Weights of a small mixture-of-experts language model, trained from scratch on English Wikipedia: 24 experts in each of 8 layers.
Below are experts of layer 3 (counted from 0) of a mixture-of-experts language model. Rows are named router (the router's row for the expert), up (a neuron's input weights, with its number), down (a neuron's output weights, with its number) and show model dimensions 128-191. Each number is 128 + 24 x the weight over its row's rms, rounded and kept within 0 to 255. Numbers have three digits each.
After each expert's rows: "gets" lists some tokens that make up at least twice as much of what it gets as of all text. This comes from a sample of Wikipedia text that the model never trained on. Tokens count by the router's weight.

# expert 0
router:097125110162164104118101061110101118139125110114154141142109146154093151139118110135132143144079112139139125113111105160152118102130150127135118128100150153119126113147089122112146142164127169
up1:130073128089125120158090126149152110093145081111183123124138180068123136125113096092127181101134114122140165131117089092083106095145153100163103129124110112101124117142148153157125122121131113
down1:127161133156165143092174103146110137102127141124131189107148136153113111090182136155131130101144133084142129094126138144178142123123143134186164165168200118117142132085149081120121153138119114
up2:128118142062190146099100126142134089174126103158130138109099118110135113143113143089108112153108133127101118137112133131121115133163123111142134077118079141169112102141141127139074133135118191
down2:126141112098120112159174139127132121127114117123121110085145068132122087112117137098144126120173152109124146097121137123131086165105108170145070109070131105115129123137081144166142117102120142
up3:132126164115095141129076125124122166146154118119094090153171141141129088120162155112106156106129116088167132127183130129138135106088138147144133150119125130150107165106122102131133132118101119
down3:089130135145137113134161105123126151141142141128113145104097121123060137138123133121150148110136121163078118135099111143129136124184145077110134090165181168116121139137126147144139137144138097
up4:164101118124123149160198090134142118088088145177145128129144098137130144140161141116128139125116131139111172104100114135145091134154162099104171155124137169140098153100154098121123133117109097
down4:136108135148110153120124162114189097115076149137149145104143153123153159132113126156079131159173095121119129160146148161097107137122103143163104145134113120116122173133119127145164148134130111
up5:163136132129096107134127156100150163152132147150110129142138114133127160124139125141080149128143114135149115106149115121124128098133118128104162149158128212120168080111121145112105113120117102
down5:144125120103118128112138171159171135140094118123127134096113125172126134120104143142121103114157125118144121109113114077156127123116144122131155132110106118131134113119183151122136117129171079
up6:104106115154104122145124112151085164120118128132109117127116134158124121156131151151131095137117095136181117088160154120123129123120135130100114142091139130170091126111143135176105164115119145
down6:122126105127151088101141071157130095091147121105184135112126141128143109117140140157155162118084132134127168153100122141106145134153096153107140148125098091149162105140107114125131115151138070
up7:163077107113175128135143135121182123138149147104136080172126096154145138110105130095140175139132135131132111114150094116159146119123126126173126110109106154140204067121098120138104161126104166
down7:105084110100172122105101150114162123159170145115124158137144104123185136171115162155096144167104113116135145131145126144169142110133140139153132152136115110145073171101147153138125122144111150
gets: ",", " and", "at", "s", "ap", "ic"

# expert 23
router:091119103141132144163131154156091155135178157071101122136091104086136131136122160171115096120151170136085140164102146154137127129154117139086150145118121082168117152114173086109142114113111096
up33:166098093108127112148136153136142156117156159115096120134091105109129176127132129117126097117140096127106109097128134119088163102133127123148103176152111177130167115110137136118153155138134162
down33:168115141093118120116132118122159132138138114130159146123074108107095135148121083131118141103155151107135132145125104116137130115141126127122126147112147111129143139116154138104108118115148180
up34:106100148137107120098130099162135129082127138122164110152172153129133118127129170094113158138142163150145131162135130112102181111165122135138068148098097145123138133092136090136122118119077141
down34:139108136130118131151140128126110161108161098104126180146140092140123146149155110135138087097133122102082100147085150128134114095139162141098109153101166134158134148067122126121169125136107151
up35:148150167125122108154117135113104109146072125103166160117156125132145173138105125087142093157115154116140161118135104097146151155133096148152089144124103135144102126097165094104116073089092149
down35:135151103144109132126162117137139162121110164170069106116121135124149089095087120158106097110150110084145134094120105134115142088142134136128137135120110107136132137151171140122136152116097090
up36:119146120098145138138141159084159146118127108093171162149107119116128141135108157099134143135134114080121088112138124103131145155083138165120109100087111143089128121130151112134131122185137089
down36:089148147135136116127141117139112108109106136168141108136120140140147169055146118125148088178122127099130122185146167107112103140165139115115136122140145180131121120144103125144132122079144068
up37:131122088097070106125173083130129139123128096134136143130109147116117097084102108126121061125114136109160138132125142151136104093149149077133135116093173160112102155107119102124148134118114123
down37:139117140100119118143111124111122122112110132151142105161114131116106109113112133151078139158143155133134161131110118116115154161162136133172124137131132126140154154114111091153105135128121079
up38:136156109157118131142124113122128111158110083091138135105137159153102111156132139157083103118135103152103116123099142131078097098117163101114149144085174129132109129157114168140109092128089144
down38:128152113135137087142166136120117170121180143123088117125166135113120087168104148099106199156143167134130119147162125092080119152109126136140168133085102079163099109127136112130128140158109153
up39:101111129120137123140148121145180122108137094160102124164127122115155144140130129174106121172135103131163090156107150100144161118122119126128095142082140128174150107122114105120120116109130120
down39:122160135110127112115161148131112150173131097150162175128113069110122126101149155133142152136147127104136115117159110127102157160156136162173051111118151119164107110093126182134117114165155112
gets: "-", "–", " f", " b", " t", " p"

# expert 11
router:163165158119114132152099149128109133117195092120095107131127163131143117183149130132106111126118138111099141128164143137119129125149130132087125113158156140127117126171157142158140145150153097
up1:143153140118128152143115151158125149126092106141130123118120159139143098161075135121130114126126161092125075156160061132091093118091108144115171183102123174108143098125123160128124139115106120
down1:109112107100131106168190112102159127142147088135101128098135071109122098113126135116176138125124084122154165115102165143169113113180127155094179087113135120129111152109128114129134115176128078
up2:126117099128114153115171103160091102141119152122131146112136156144115184132152135139146165079147124119135119131118104150116125167136106178122124106070108134078152125120120112137198167136143151
down2:117142174157123126137114134115136108107096130111111129132166097213119114142111124126080163079165164170111133161074135155105139110129079138121105156142119111161131086160115151129132125147142095
up3:123121126167100138112140083163117130121157104094115100114122142151150142127102157104145141092097093106140133115147098097112098129142158123132126113129116124131124074132150155105128126134114136
down3:127100142153162151124141145103116136130137127124142132113133111135124148110122148123077122126163143109115107142121089125129130143156105130074109139131106144122122118138136146120105120130173066
up4:115078116090150131108134105109196141181129114097103097161135160162114153185103163092108170165105125106137186124138120101177103115161151150135142143111133130100118102097133133112182129132131140
down4:152128119105088140140164124113136111121123144172094125089088137127099127138109135134096165129123137081091124079116088151096134155126113117113149112127168138136095140145114125144110164139089089
up5:148110136132095110092117131127126123122134123156102084095135137154136124105075113161111122103159181151142122144149110143096124148078133110115121130089143119191152083120135138148162109128118142
down5:118141153123142126156099132116140089078133150104136139100167100126169153119105138136161110145087116118135115089159110139101140120142163168125107136110151137153130124116170175170112111176122129
up6:121145136157153090166156155147106154095107118095080144153152121156157150137141124103177112110121150123119129120105146131082117139071119125121103176134134141118123089122144136142166134102131131
down6:091177130146123135064158127103124095130117120123128132140055108120155163110130150135135128142123140116097099126090133159164108132081124144160129098137106073126123119149101137157104078150125159
up7:138167130133114095155114156136149106109168100106116158128143174113144141171134098096125149102107094134146077152114157109134129153171133150100135096183107139159116145112127133147127115115111156
down7:139116125160151131118170132157094128164098130128130128179148103137125125140119130116074125096118097148119131111106125110135175111126125164128107122104134142090132127160154089145117110133114183
gets: "\n", ".", " (", ").", ".\"", "\"."

# expert 8
router:158142141144132117136085157153109128151141131156116101112142145134178117154095136132089138132074158103085182164136172150139137122141111124108142141159146147153114141159139133153116167134124091
up1:079062127126116085151122153130104119135124155136120125066088129113102136134143137144134098142122129143142102121158086103155116113125137105105132142118150101114084159102106121121165073103129120
down1:141108121120081109109098099114119119127103140069112135132170155138138133099112134113109145149132082133130095131123096108107123149114139123136114121109129118078165096141162122137117174119112095
up2:134162139081135099139131125133156094174167161163103115074150155156112116120127133130155140117142094102137130092086081132145139090142141092079111155162137121173145126097105145137141144138145127
down2:126124119125136133111136155122115146124092088122159094131138104118120127126127103138183146148196151132113096114095148100114170168131156085154173134136130108116127129135153147140138145141163080
up3:126130177123138142147131155154108121128133086114111138160121119131103141100125159175173117129148086194144109108115110116135112105108152161137120146109139138126097075129149155136137126115134133
down3:129103125159131117120076123134171131157126142137140139109122105097125144139114132168095125160163179117128133128147118100164068175115157105166124133085117093128110143175138107139131095108102070
up4:131116099126125124114099097107116131114141134127136111158128137122154108135140128141124086133090107112140128126169114171150176161105142183171117153058108139172106091145164104118165118125145126
down4:113130108123127078134149140140175123115125091137169138116142135103093118123112125083153144132142121140134123106117139105144074112140123122102145115149147097122108118142157143109115147123134117
up5:146147151169117104144135151086092099125101099096157144149155139108113136114129102131152110129139091129186139115080161095138105116137122090106154133142105138111139136092153129120135147144117115
down5:105118103086167131116135109136129132091127120162156108077074125122146083119128140112116126103111172105109087093096142139101128117126110179133083120118154124130110124125115118113102121106084142
up6:128146115109089134110111087123113084112161143143114107143111096069115160107175124187104113107109111149141118164118137179116109135194151111132148096110137069100172138103160129149133138136123137
down6:166127116142152112132114086141144132106144114128158137153112122115145157111104135159048143131147113150114132153133145124141126135138145113149093097122115122101156132107141125145075142115114066
up7:142135126070176117115161150156144107096143128139163142112136129149122124134162186119155150116127117099112139149103077071152088150131150157071131177115115145116096136101176114159131125142148128
down7:119094158143075137140079121144109166147124142158144117104115096142163160086059115131150149135117111138155136083155143155137103104117111095122155097137150105137101139176115149139148141096120085
gets: ".", "\n", ":", " |", " (", "=="

# expert 22
router:157112108150116113156104098120115160147123117160119100115137109152141141101133107118111091158148122143135129114089190151084160135142112151131147178120132138152166131141107121112159131112111142
up33:127129117138166148134115149140115130078109113065117125115118087078120110109107160124183122141139115131098130161100165141120099100120137138125128110118098118145120169106146146124100161127112113
down33:077152120124092147114093122148148109129177109161145126155158137144103119145135126123096123115147098087148122153157157145098141118129104095134104147122140114174099123114173127101132100098164121
up34:103109185142130095123150144113127112104104154119128114164110122123136139121110102139097113159077143093153131131127154125145109107089097149155106093108136124113108139087126154071132136114128123
down34:148136126145127195144119167114088139141125145154129093152119103154104101105085099167075103121089144172116157078109138100144124140074134151152109112144164098161136165122138132107120125163131123
up35:099067115114089147136159089115119109121120152125164139111127106133094152165139174175144091097149139094119191129084128130145145102155157125126124103099128156142111134121118142165137113108124114
down35:098137132107130137095112165111091096099125137130147130153098122158164095121124128101128105122121101113121086137114122146110076127130120150100183119147122139095085135117152113111124181123127160
up36:142087160134161122105093093130108145155163156136180152138139132148174129133142113089110149151117113142117152111120104118128119135133135121135136131133118120143132078085125095146133160119083128
down36:122126124108079089090112132156146152088116160173098150157095126084149116112118142103121089144156176142130138134118159120079115132129114129110106123129119142178112137203137128160128167142162153
up37:131082136143165132145147146101142129132133165130098118113093127126129176124145179145093163133113110098125152150140124121134124138103127118175121128116120133105136126144127101115122100112125117
down37:132101130125077120097096105128086119144187129141143144132111120112167124128129079177121132116138178194125113171204131154157141129099083108114132116107108166159115140115157128127143129119148102
up38:110118159128076117105141125130128128129124165126106118120120129146156119087136119184083108140118157114130141141121168153119167149122143119134112139138113128098151163110147116149139116083153125
down38:107148116154154160096106136109135166132107074151109167110127158117107119181133115188093104135156100133108093152147143142124130121140100143157142142109106152133131158100100109119122106138118086
up39:079190130142116123098129121128155115130146162084133117133143188142136124096107119167104120114104126103145120111121104135174149079104109102129106130150132112133087100117152062168089125145151148
down39:104174103145124110180171130126137107157120130126124126122145125110059116117123121123134152125116114111145183111150086140084146105141128105111182105111157115100160125124129114114135111117134125
gets: ".", "-", " that", " to", " as", "ly"

# expert 15
router:140103121098105125107111115106118084126112107103176154128167153179113116122149132137159129131093112167122119110139136153149140141108096187139095090102137147082114159119117097146123155156130164
up1:143125128127111143122160125109145136163083108105122149125146134126119182077188122124149117162149109119180091154124117164113143134130132147115146135127133151143158145106098137165136132110115116
down1:108145125107119093129125110136157138155137105119123113124144123101064098131079167133169154122129136154104123125115083140153144064088124116113151066131117158125123117152135134122148121142128116
up2:117099133111109105068155127127171178111107130155122110148135149134178116123154104105134069133099147129133084147122089149152122141171115152122133113118090122121134120075164098111148121119151151
down2:169111171133148092114121137118114101137169140158117103129124152079164111175141087159133124118132110142100131094104104171152111127137137146088104153119100163130161150146177135147149126120116102
up3:101148194108148099125145106107153090106089195138134102141115121132141088124130170134086105075078091095150144138118140102125103090064121134109139135109129100123125162112112117116174130134111103
down3:164095153138052144093136112121090166152131151179177177113092163176115141149109120156130173170113130120108141086129097103131142137127105131130110147145089104124139104122136117160128138163155098
up4:098080135128174127146138146129133128071067126171129145087061196101138128121130097096095110088122123102203107154091114107133128123115118146130102124100125105127106134124146153111124147141130139
down4:078093115103146125127138144136157094135163108139144110142140121133171135167111125182110128145168124157128158158123117163146115090134141125142131137113094088138078144085168151102138162119154118
up5:137108170156121111125092131129141146119119103117088109108091172155158138113094112129122183120111141122102142087111112144124106145156140125159131151220079140141140141131132129140124094158133194
down5:125150131086163120141098144151113076144118162103123135147135123167136123111124150149115139140155139139181110105124148157125100095166113154147154134149118117086164128128141148109141115164114151
up6:123149162121113157140159128108146104122135075137117124144100085135140124120129127148063113167156091093133130103158112144122095115139144124137100140127130114157140183129154103124095084095132108
down6:132099159144134135109149138129151151177097110160093134133123140144157149143130150186129127171124114160180151144101099084147090112118141129133118101148090154091155124141131116106099144147118153
up7:115118083103124126117086120089129129132136126141184131143162127119133156139106131126122165097130151122140149114164144117136105143181118144179131145134066155117126096115129103080141113135127160
down7:127095143100157155131123166129120109153116122188116122148137097146159146116095137114158149131185155115127122100101148124118114116125100118148070116106089135101148144093121113102112151119197140
gets: "i", "a", "an", "o", "in", " and"

# expert 16
router:144120140127126121114129148136123132123102180103137142145134138103131101101131141127119147134176123077108131158113122130143150176121127154140119117124073095087094133113153164178107144107147164
up1:123137138142137096165116139137130145145103121115116094162137157123129117134128077164176110151146085148096139163121145150081169090080137145161154135115149140117133118131128153106116150174145116
down1:124096134109105143077159132099098126096129132154114117109087119199104109161125129092159124120145115116108103172109095094140100105193131079101083126117115120120135161112142131053126131108131079
up2:120106146134113100161125125151156121103119157160131131121130125104131101095165078120132108097141165128104151104108100152156156111143116154174107105118102151118113116122088087118164133139092144
down2:126087128141119147118133155084121122134114121151120160114122122136187105113067153116130108143126112173117093077133161116160132183174155102146132115136137140150117143095140123141172158104180111
up3:112151142117121145130132124164121072076136134094137148132141114147130115122140133126130162148145110161118117176114125143146113146125150142127156143129129133104156120181091119123134101132105121
down3:118128098127097128147186076163126130154163142177101107154151076133129095142098123118130165136141124089165159106139135147140119129091125134166116162146153100145116131134093135131141129078113155
up4:164106118098117140161111178140133083115142131116145093107112121089136161107124132109115093105118114157132110176118162151085123149166092137151118111141108133112099147191120116143123127088124143
down4:159132120108139110118103083144143108117121130127125137118155121126082132134101132113108145150150158115127122134114132128121148136111147164117149151116105095149162116097156136116160074150185104
up5:120158138142128122107109124158121160123135112143114144159153093095171162133111128126132124145153117139128128129095147075101106146125129108105087125136134128100124070112142103081130100177097171
down5:163121114139105119102153117149126125064116114094129105106108117137119102139148114156151158096176136125098111104132148076079153117113173107128116126109129099155147097140141108109144104169103151
up6:160135185150103127089153094098109094144121123116156172133115143113149139106132117117138151110130159092141086095125125162133133108129098139128167151109104103104152132116065154120117155081099138
down6:082161115084125130139113148120118148096118110143130143139123137109212121133111116097117117143144094153101149147122151142117134136092128141118116070138128124092167119134114105154121149161142104
up7:122144144135061123141130146142096108107125136069130103165116129101108153146130117136100161150131124144102150145138133139162113114153078114123129136118106132132171151147128125140112077111107141
down7:054146124153094100124141090138109097135135134160126133124137132111085116120134136105139117139123127110152131141122127119098105102117134157117110119127119141133094091108133145147154137135106090
gets: " of", " in", " to", " with", " for", " by"

# expert 3
router:087130144111121122124122181133167109155083130128108115109111146090148124169109123107125136121153104126138107117144097089119077104138150111159171135148153107189156103072109161093162125141169105
up33:197174125135156076119129147148125147101160109132121098133131092182156092141144137119147120145152094150152121103129150144108118152111137111092107086097134122116098145160170143160135146135116139
down33:150086099084185139108155117099155165124141131097100126099152118089091123135114101130134132109145137101103135158121147128168119123107117155102122098105143116152131111116155092109109129150104102
up34:124111124133151104107136152126136122144181090063104151123119110104135132142150146127115072114110103107128126126099120160165104108157147156110102113150118128158168122124141151140143081097073136
down34:149130121121133132149130136142136132134158159129155137156135159139166098134084118117092124123105095149157114102139100117141063133171154149132142121142115108144081171130108148120100089136111094
up35:166143127149120081123090139143102139107084152151125124093175166158150141131110108157108118129130137137174133121159145095178084156123180172142134131150133086081141136122175129183148185094137123
down35:150175108127127106138128126147144175093107121113143100171121151152137096155140111140109127183107114112088144125142127150144147125144110087103099092132087145167179108112135133164126116135136121
up36:115167129131141133143106146132124123096161162105138114124134124115136157154145150155108115140136152124074161154126120103116111139093126124142143109118106131114113128142125152146125124126154152
down36:146119135163114123138095128114145101143133094150169115145159115100114176126116128191121127121123134152142083106165145141144144127111174092123095118116111101146113136109106122098119097150098146
up37:123116154127134143118139133133140147115130186154118115139146070143176097103149116118137115148147158127122122147104145122150122124120144120140096102112087149143146129078151115101130175161132107
down37:158153169135086156149150082117117160108110136107134164138136117149119135119145130149157151146073093143137149180110154176119128150117161148154167140149161122122115142156117126108117148125136110
up38:118104125159135081140161096169105071142134136118160108107111120139129160150118115128120111149086107088122153166123151142124140093171087121138147123101071156131083135132130072090137125119117170
down38:123177134160142093111116130128084124150115136104083167079127130169120124132124156135154156114106137144130115100134113092127096113127114149143180115116109159102133109102086087145063119167115127
up39:136098130104151127140138076103105109081083150105114135136153099199101111129073156120114103124115135153079149106112106124150096134177129114115139139143142158127169131057139139111131143116147108
down39:114085115117158129099146156152139147098105153105125124134136101107109135110182123128137114133120173136120147133164094110144080106144097097150141130130165102200132154148110128162147105131126124
gets: "\n", " M", "M", " L", " H", " P"

# expert 9
router:148129140128112142179069141132150101129125123131120096128132119095134095169123144112179144119085113145118135100145140152103125101160145104135117154163169146165145112130116152107099125141147085
up32:160146126147116139124149127124108164117136131099096093161148092115138107055145150143146141163140112122165162109081157117116111101088109097137141124140129114126105134119151136099152123072136141
down32:127094113086143146129140124110057113130132137079140121164129147138112129150117130145146151164072126139129140122147092138118142097118127092107148104126127138106140096102129099134154150155128119
up33:123144132135110122104098138106126116133148166163139156158131096141122123167123131104155116131178127093155115122080147107120139141120137139150104091129143118153150151093127119149133137076134133
down33:133133147129118127119113101136152127139127152132128136110159130152142093150131088134102103129102102114111105155155130118142115105143090114112070132099144140133126109161121129083158183112125107
up34:119174132137049146126102126087085178114122189106107114111145155144126116145115156103133167161130129114091148131105123080112170190144161127162111140136108096091118116125099113117161089128159121
down34:103130124117122116116171157112130092156125150145137147172127132163135160124165149111133111140129108170127130097076132167142167135173109133172123082092095148139114132138127095139145139106122159
up35:113116140130112137126103092139155123116104109113166106168121114151128169142108092144153105120098154137118137138095088169134115119111101129197153135117115124150137088122117070131091106116082115
down35:124148125131146095091116160099089140154131132171090137143123110118124076122140198105146154176165183070147110165137153081107176149150142132131107116142155113122155142174131142122121145133130121
up36:121119154102101081131150150144154119156142159174131115121130149110104169150129121158108144138096121101112173092110108141082088163151120152152094178155150166167157122094157113125137090113123146
down36:171161129156136186133097130128177189115104077111198072132146108105118133138098159104119126116133117150123122138138155115121134110131125121122118058118079104144143128172151139157126140135138084
up37:128146157147111155189169116126183109144118125104136124109138172101174122103103109143141088109160113121139125135107082148100172112111139135120098122104090104121122139101099126155155181154110116
down37:173130139134102113123101109127119120146190109131149127092106118109152113153097107170160144094118138106132120117202152143142120147139122132129134146127142156104050164112069125132098143148163116
up38:118153103148129097147114123163171145118112145174144099145126108144144134156147136135133090158129154128109159138113129152097138136122140145126107134127116104123093160139140122146167084127127111
down38:148126140159104171135121108113128159156093121127135129119099145128118103135119137132103155124157143137167134128119150133161123119137118078127132119121167086123131115106106104138121084104119088
gets: "\n", "|", " (", "==", " \"", ":"

# expert 14
router:121114149115123141124187164146120105099099194095152141137165133115124124088164127168140124080155125123148147126093110098122111125103120106153140116133096142102119153112115115131102135103133138
up33:170123121171125095136165115109147170104124132134111116132123163088122139149121119070119154138133135153157140098124151149099092115115116101098147108147116165100097118145146111157159128116112138
down33:104138100181126136122159105124064150088127108127129122110186151102137074108181121092134134145153135111152121079096134143108114148104108179098136161153139188090069124132117110120144107150130111
up34:105112142114132119132120113143133101117134115073152111094162152121143131112070102141172119160110101155123120154123127159131133134200130118144137165129133123102118133086134115089098138135146126
down34:085140150103107102114134122169125157111115149134154111144137129106091151118111170117135127114142103148146156100096151134122153131127113162137132140120122135122118145142139115133148104130092027
up35:133160141169109150136112117084093149130120161136163094145147145130129114119163161122107106107090134095102130134117144123154132117130126123154170162136096159148130138160111139095124141164110130
down35:153092121148128130131147127102125162089031117124137144105132100155107109094100121162113151129119148143152124118135102089141137143083143144109174109175125125134121084131167105128122135113168078
up36:128134127148180132089092146125114117123169137158144118157099163112130116105115097124096104139103106123072145119113103117116125086111120149104143123117142105149102089140096100145128075126130142
down36:180096121153111078181120108109096129159132117147104137150146121118107088097134160114164162193104088087157142117147103142095123149146118145168121130143097133183130171109095171087143127106094102
up37:102119105100100107123144137132160128096115105134112113096144147181146146108129077156132128130129155121131144131147136104138137114086164077160106140104153129141110114133157155130117089140129145
down37:146120145133169078134134151118110156165151117126094084147148106112141126116162133101118132096171132146110125118130171095102141073117141151121094096159161108121111087171178129114146131054153107
up38:132158121169177143125125087106109159124131121118128143100119118113122138154131107110107110129102126135118128106131145130116122131114151118107119100116116113118162125141121162106122095124131126
down38:115141149146176123121111105141124137140110109149115110130098123130112102165140136156102121169138096062130126160142117128123121134160150134165114099125130125096138123137112142142120147157122099
up39:110110121159056137123110120130114091158158097122106126057133147132133109146154110136100102109131123129139185124140123100133156101114138126131124153139116188147160144115141126135108126147138139
down39:144132118138123099121093122105125142103108161104135146126112149135151128127134100121147174122115152117146082126092163116152132113146115163170139158122087099138111137154131151069166105154147135
gets: " of", " the", " in", "-", " by", " and"

# expert 10
router:158154143153103112152098161141141120153161109128113094111108163108134131154132144097121128140103127142109144111145145140104151097134139096106123157141165111139138110165149131149143104138146107
up29:107093146106090172187143131128160113105113091088140123084155131101148171118096132135124176140140111100109162106139102116084079100156151122124151148112121145172094149115129107094123092133120132
down29:103143108174124094116141101100139109132108131136096091129159104159162116133135110073094175102148129093133153133114164122076126125122117120095071119144163158123131114142131090096150130091117100
up30:169172107139184114144122105101190123156101153113118124122148124142156116141136119107114152099087128118148126097159116124101146141132167131160115147134143151131097164102120119166177078097119132
down30:108152160069118150105117106098152132151111150147112112147130158106130157145114128119171125140176136125112125121076149102142155165147084107100124083174165178096151172151179125121124154109129070
up31:116139109114100125152145135084136092106068070112131130151134148116137138126110119172160147101097157152139169174112065137065147139109088126144128084106124170131104155124125129160127108137119113
down31:102125126125141145123146119131110144124124121150135116128109160119144114121138141162147146093153111119135092083123081126141112112155116132163109147107126160145138139139128111112100139114121085
up32:108128136098163115147168150141163109163129151108140116172131101088161154129168137154144150162122097131105148149160134109131095149156121137147127089107137154112127112157150113137118151078119136
down32:162141124088163133134089157112155103146163123117084128151142062130163150082163129110146110101118143136139124104155167119101155086100104101132095094160116095106102125156106131120102147156130132
up33:161090145158110134135114191109136118139135125117114109090111102138150162138176133100089111123129173115124187113122126143087098113126154180138111142073126114121091142118132100169148126148087131
down33:142131139134122112115137095118119117121170117117137125132121128133160168133150113119111134101136161137143129100126119123140120106136128134134131147118134110101143108133162104106148127128124000
up34:157145114097178127169147141154179147120152170104128080124159126106187125077113092173088145145151140128131173108119149124107155142116095125182121113122115146167146155113197156112131136168113121
down34:136169102120131150109139126135117144091162128136124128130143106127161152132152119098140106114140116124140124126161135145094163100124120128083130122136105125125140150101113115118132149117155000
up35:120124167125113174197108133143148162143152116184127115123122116132152154110106114189113153123115110120104146132130133190086113157144141114147113158120098109122103155142170112130138134079110119
down35:132134114108091121089139161175171196114117124103118140152143126149111121134148084136137146157094154124129110150140098143137148152102145110118085080176122100150138130102127145168137153164121050
gets: "\n", " (", " \"", "==", "===", " =="

# expert 19
router:118122108127138124097141128127132151125129162101117104129121107088103125100167131138081148112175125063126108139118136127127138178141135155160117138125066093113114139104162186158106126116143159
up1:104086170142145130155150090110111117124127154090121188157090143167145126124130070103153138134119108122121134106100114131174164111080128127144128120135128139116135121177087127136120131105087137
down1:135148168112131127107165151132134136132135145126152109143109138133089150117125119109133119175080127112101168155148136126081135070130141130133151082116085128126127136146116156132136158169129101
up2:112141149120122121110119115163095116100138149149155128095086160111160128148140087122135132122111149095151086130121096133135113135119136126093139154071145133185118111131102140153169145145123137
down2:192178106146143198130156103101085133141129155155113138131076143122127146138129108154145115086145125151140114141121139147150137125119131116097145132096125134149127103125166139097116140109106066
up3:151129138150167147145117156116103135131147178102083111157122134131139129131137069125111100118138144191133141122115188129143069149124123105141131111136124135126123146084181130056186123093113156
down3:145131165161139150132113163142165124138114159135142114133014164144131117136150107145087075126153139128144127154164109159107093150138126116082114101120125124138142145093136147104131123107104143
up4:163125146122146089122102132102116122122112107117097112118130079144136102128145139082131138115097146120135117145107098109130099127124168124128159138106145117098122082121119138168134082115132107
down4:127144091163161161154128118130100138143082097108108127160121115137140176078090125126082147152134133114152099124117142125117138158109129171135109147140109150083129101160101139148117127125147082
up5:125123182138108141122109135155143125160154147162148150153141133115181112119121121097108132153108127142171194109074140120162099118159136099169136117114101153129141110151136096128176141161105119
down5:096162121097115078101156067131129157133139128099096135132146158098109096135099128096138181118124159125127120109116130126100140130131147130099128095138146118107151089137160134147154105116133119
up6:114138112143123137145143075096132126159168144163131126155114098112142111137134110145116156168110178110101101142107144111153121133129146097161081113158175146105090141164107101136098121136150135
down6:096107134086108084116120143106137115139084112140141120144128154132146087121111085142118114131145133109104148100139145140100140124114120156132112112121130122114132147099122147101156148131118139
up7:128076127112122101109158074143174123156123110113133139094117114147129139158169153092138138128159130156134167167122125133098115147134120124125122137117128117107094131126112154156086106094144166
down7:109169151121136116113100101138107164151125122177124084113119138106092129123126143134140125165165114100136092146118141116089152124137146128111115138174101152140146072142112145127114152165146106
gets: " in", " to", " was", " of", " on", " for"

# expert 2
router:083130128110186122151175122130133091097093139148157150120100114118132130116135098131160138091144139155156111140157114120157128114107137112152139124117136132130116124092108099101105128166128116
up1:097171155118154122149126113110120123118195116083135131146097169144140091104160166108120136161109135105100174123131149162150129130093122120154099058102108130128098071151127122111125109120100122
down1:091153112154150137163102166140165110125092128088127105127092149151097144172150135124096135124123125156126107131142117146138090128112110103152111140150126126118148134103130132154112101114142125
up2:119139136108106126125102126143141128132096085115154110126127135105180111089146149102133127141137121116122152159129132156138175159149110143159108126150120103104117132099156129112123169119085136
down2:143150140143166138151140122102079148116157150104126116155117097102139110117120150068172142121106157128108131075110172142112117139111100157126155128156137152128100161124150179135166109155149119
up3:165099114181133119132125110142156157137107130144136111129126115141126101137123159057171129125130157153124157106076135149085148148192152084126146091142137119110142114124134115132128133173103129
down3:149108137151115142114114167117133155157171159171154115162138153153132143141109106116141130142115144167149113142134092148128119102113112130130144141103135128170114121154139123138103117118085105
up4:113094142115150099102132161126092118142122154136128123096094135138131174161181124138125102155116122116147134152141129136121124144089142132107161110145091135124118117091127148151191155122128140
down4:168134123128138132117129105132102153151131138136130121088108118149107143150115092168150134111110103125129153141116137131178147138120041165154159116130132124141118129134102147119118085095124109
up5:134157132110118165132110141130139143142156168120128133097147157135120121112166141095137103133129101134127137107120132103101092164145198128094153158169116157120110114123149116204135105146134132
down5:110143129098143126129114129157086199117137155126175057165144134161101143121126156153135150150139139154142185129167155093110116118157151185159148159129142167136131135126097131136108113112129075
up6:152070150126142143137151118124139134132091092121075092112152122141133171119093133108106145161147107159127124087150178139122088148088105095125151095157120140120136122120105100110135144133094135
down6:136128103130129124085136105134135142102101105139095124123120101159151143136087114126144182088091105156118155106154114115128138100148102118141120100150080133129118111118186147132161135112076105
up7:140141098130142165116140128144156109134102095124153084108112119109157169185133111107098112121099119130138117151114151150106123093110106131145136134125121135126155140107145114094108148144131113
down7:096131121139119107128126131150109105152102103126110135101096140114070190119166135171136107119117122104139071130153095087134127112121119184116091117119155143149143145106113115150089127143145081
gets: " the", " D", " A", " B", " L", "B"